Below are experts of layer 16 (counted from 0) of a mixture-of-experts language model. Rows are named router (the router's row for the expert) and show model dimensions 0-127. Each number is 128 + 24 x the weight over its row's rms, rounded and kept within 0 to 255. Numbers have three digits each.
Before each expert's rows: a language model's description of what the expert responds to. This comes from a sample of Wikipedia text that the model never trained on.

# expert 20
It responds to: Second pieces after In/Al. Word pieces right after a capital or prefix start, such as in-dustrial, In-ternacional, Al-banian, plus US state names like Florida.
router:117115097145133141151103136154121150100114113146142099142176184119141096157123113091106077189127121128125103177148132073170119122150140130120091164154125159151107076106107150128125123133112129109130132159119161106139147179139101130134183132117128105117092143092099123140118164112140145167107145095075110140149149162128124134141135141126138132132117128108109146108084123159161125148134

# expert 32
It responds to: Place-name endings. Final pieces or whole words of country, state and place names, such as Argent-ina, German-y, Louisian-a, Australia.
router:114106111152141142153139114145118157105131189086148184150151174152097110123145094130115100185190117089101127096113152111145119127143130103095104126173114126131097096104115145111124125087151120137123155146149129142141117187160143097133155128113116142149103133127124159109177148152111139138136141119119107155119135141154128113129160106124135123111076119125110094134119100099142151165174

# expert 1
It responds to: Early word-piece vowels. Second word piece after an opening consonant or two, often vowel-led, as in Sp-an-ish, p-an-els, Ma-tthew, P-ist-on, act-u-ally.
router:121144105149114158121122114156126118114074114153149107135155152133122125132104090093087127142113117138115111107152160116170106158129122135138091160120148133104092099088108159154131153098107109149130132141142135128149123131159095124148171074115112109121076135125113105099115189121136141150105151152057099124130145105135158138104145163088133128150090095127093122134111108114143150176163

# expert 44
It responds to: F-words and quoted starts. Initial f pieces like f-riends, f-ire, plus I, You, Mi, spaces and quotes in song, film and episode titles.
router:141101119134127173127170124150107179093107130085113114150125164106129141173120120090115076186160109162103162112130129106150135137142145087127134129124131137091112084082107130148113136088150114126165152113115131099148131105147149115134156132132168091153105146111134107100110111082157169147118173120109080150134133123131129102100139106112129130120135125126101135098146089095126106166122

# expert 50
It responds to: List dashes and table cells. Dashes starting infobox list lines, table separator pipes and dashes, and percent signs in statistics tables and data lists.
router:105132041140169176148110127139086144108097179116116121155139127160112145138157114138123102147165123133101161079183152103129129098138126152149148127132128127079110115121132132136108107117115131089148157175148111133165146158156102103137184115129156140120111154124121127120082147127154170169118140142103100138110157126133133109107145119137146163127110117142095121123143138133126133181127

# expert 13
It responds to: Word-ending pieces. Final piece closing a word, often after b or bo, such as -y, -le, -dge, -ttle, -ock (middle, Boy, bone, Billboard).
router:091092122115152163118077145155077173130112161099136105142142143158098119133132105119142147160140133095102153118165164120141087136165144134102131110135104110061105124068126157116119118101132093144157178148136140098159142135182128111122164108115133098114109120129139105090142157116135140183142135103116113113103150119116147108138144136122121125085132137169130132138132111102126162128163

# expert 42
It responds to: Past-tense verbs. Past-tense verbs and -ed/-ing endings in narrative prose, like made, used, served, began, dismantled, plus particles in broke out.
router:128112092134139145143136171133101158118053163130128130111146167086129125151147107122097134163149105126124149161188161097115082141166135131115112111120106140098090112099139167126105148098157092085151130122154110109142112161154120110175160105091121089126142143131102148107145165108119164138113133104131118152114128155168121112118156129134121148081173121130116117139139110140133119148155

# expert 19
It responds to: The letter c in words. Letter c or a c-syllable after a first piece (ac-count, ac-ademic, de-clared), word-initial con/Con, and capital letters inside acronyms.
router:068119131130152135173118129194112141120110138126155113145184176128145107184116116140119144138104096133109149109111119084123105127111105148126123153115118118119119112115126126080144150048127096100174119128126138125143135159137115128171190113106140111162082124140143127110138156105145156141136138158083122153128153157133111111098125106135114091129151128139099145133131125119147147172138

# expert 0
It responds to: Table and section headers. Header words in tables, infoboxes and section titles, such as Month, Total, Country, Location, See also, plus table pipes.
router:079131115132136197163111140143065118113118144128151116156124145120126136136140144128131123143170086094066128123155131086169109123153157118091111144138157142121097127098116174163157098127140121134137135125156146089132131134172112126183176154115151113143137131122123101123109149078143128142122124134108094153126167141134131144135116128136140154089096119161093138117145115101145182132143

# expert 37
It responds to: Institution name heads. Final head noun of organization, event or award names (League, Center, Association, Championship, School), plus table pipes ending rows.
router:092107118181146191138092115174114168130100142129154115149143135157096125147152117130128118127170080126090117127158151079116124125145157107141088132132102131107099091093128121125159121087121112081173169104106144126118146173128122093128171128124153100161133123091133116105143145109156135160166174115126099115114157107137117109092122108124138141121131131141098151121118126094139158139109

# expert 21
It responds to: Compound second parts. Second halves of compounds and pieces after a word boundary, such as ship-wrecks, shop-keeper, Back-ground, home–away, and W/P word-starts.
router:109160139124126155124133137198114167121089117133157090163128130122153095152113116115085125151183086109138150113174167128110115151158167125117091141100128122118106101114145126131113121109138107126141195111150141130124145127133123128120193086118119097154115135119103138114108161118147163156132190130089101158128153136140111101114156150109147117141136124135098125115087131155163144127143

# expert 52
It responds to: Common abstract noun stems. Common abstract nouns and noun stems within phrases, such as sense of humor, part of, rule, state, control, version, production.
router:083132116134147136181129123139098144085094136107159111118157141096130103156141122127083080162121098139114150138152130115142128137177101095127114133140117138118101122069099117087142130096116071150180147150133143107155140133162111084140158107132140141116125150132088145102153138087118153143125156129111114157131130157140109121100153105108116144126060122163141151132104137165138147108149

# expert 31
It responds to: Word-initial prefixes. First piece of a word after a space, usually a Latin prefix or opening syllable, such as c-yclone, Com-mander, co-lonial, dis, pro, trans.
router:104169123157185144151119137145114165116109157142171139163102137110094145172124143122118090143166123119095147127127151082135101132137126125115110140123120106129101106096119121116176143134120118086148166149136116135117135172162120150156177086126113116106116133088089123106134151132142139144148161085079093114131153132129083115123132136111130105155151100187097140089133104134156155144132

# expert 28
It responds to: Inner pieces in names and tables. Second pieces of capitalized names (R-and-olph, N-ig-el, An-th-ony) and stray symbols or cells in election and sports tables.
router:105119092143147158118108152161115145094108128116117127155149177106122118151130112119131110134137137128112130146147116041173095122152106136131127121138130080134106124079102154120110127109146082105152130177147118112148151148152105111144171109072124105113105109091132136070115180114119146114141131100081095119152135146106169151140141134157151144149115099128105142123128096124147128157110

# expert 61
It responds to: Consonants after first syllable. Single consonant or next piece right after a word's first syllable like dis, depar, jour, pur (dis-t-urbance, jour-n-alist, pur-ch-ased).
router:121087104141147183137133121192098155122106159111145113166138197106142119120115145105146117146118094117078122129152158126139123119153171097118099099145146103101097079107148143126131155119111150108163166121125176090158120142138133142146183148120138091127079117075097150095148149103127164153147131122117097101139137148125142116104123130125143130125127111140095108122138121146147145127128

# expert 58
It responds to: Foreign and song-title pieces. Syllable pieces in foreign names and song titles, often with diacritics (Wehrmacht, Thủ, Lusso, You're), plus scattered table numbers.
router:098132094149161148129123158176103126122095141108169156137092128120095117168157088115119112159155100097126125103138111099119119147137163126101115127129090152107113119108112110116156147067130107137147137152108132130160152133150068118127159115080129068150094145154118139129122120066125179159127160110109121136108138153139168091111162132105120126091112111117127146127132098122139135151147

# expert 36
It responds to: Word-initial lowercase pieces. Opening fragments of words, often lowercase, like f, c, tr, sp, as in function, try; also infobox field starts (Type, Turnout) and sentence-final periods.
router:104126084117151161148132125138083137117096123138123117171114146124124115163096137137112098170159144137101129126167146092185123099152154102122077115134094131118116096098113135143129153127143134114145187117129147121125126139159133148190179136119145131111134155117152125112100147102163152132132158142101102125142144143132103157083120097098134144117121129136116139112165093070149188152136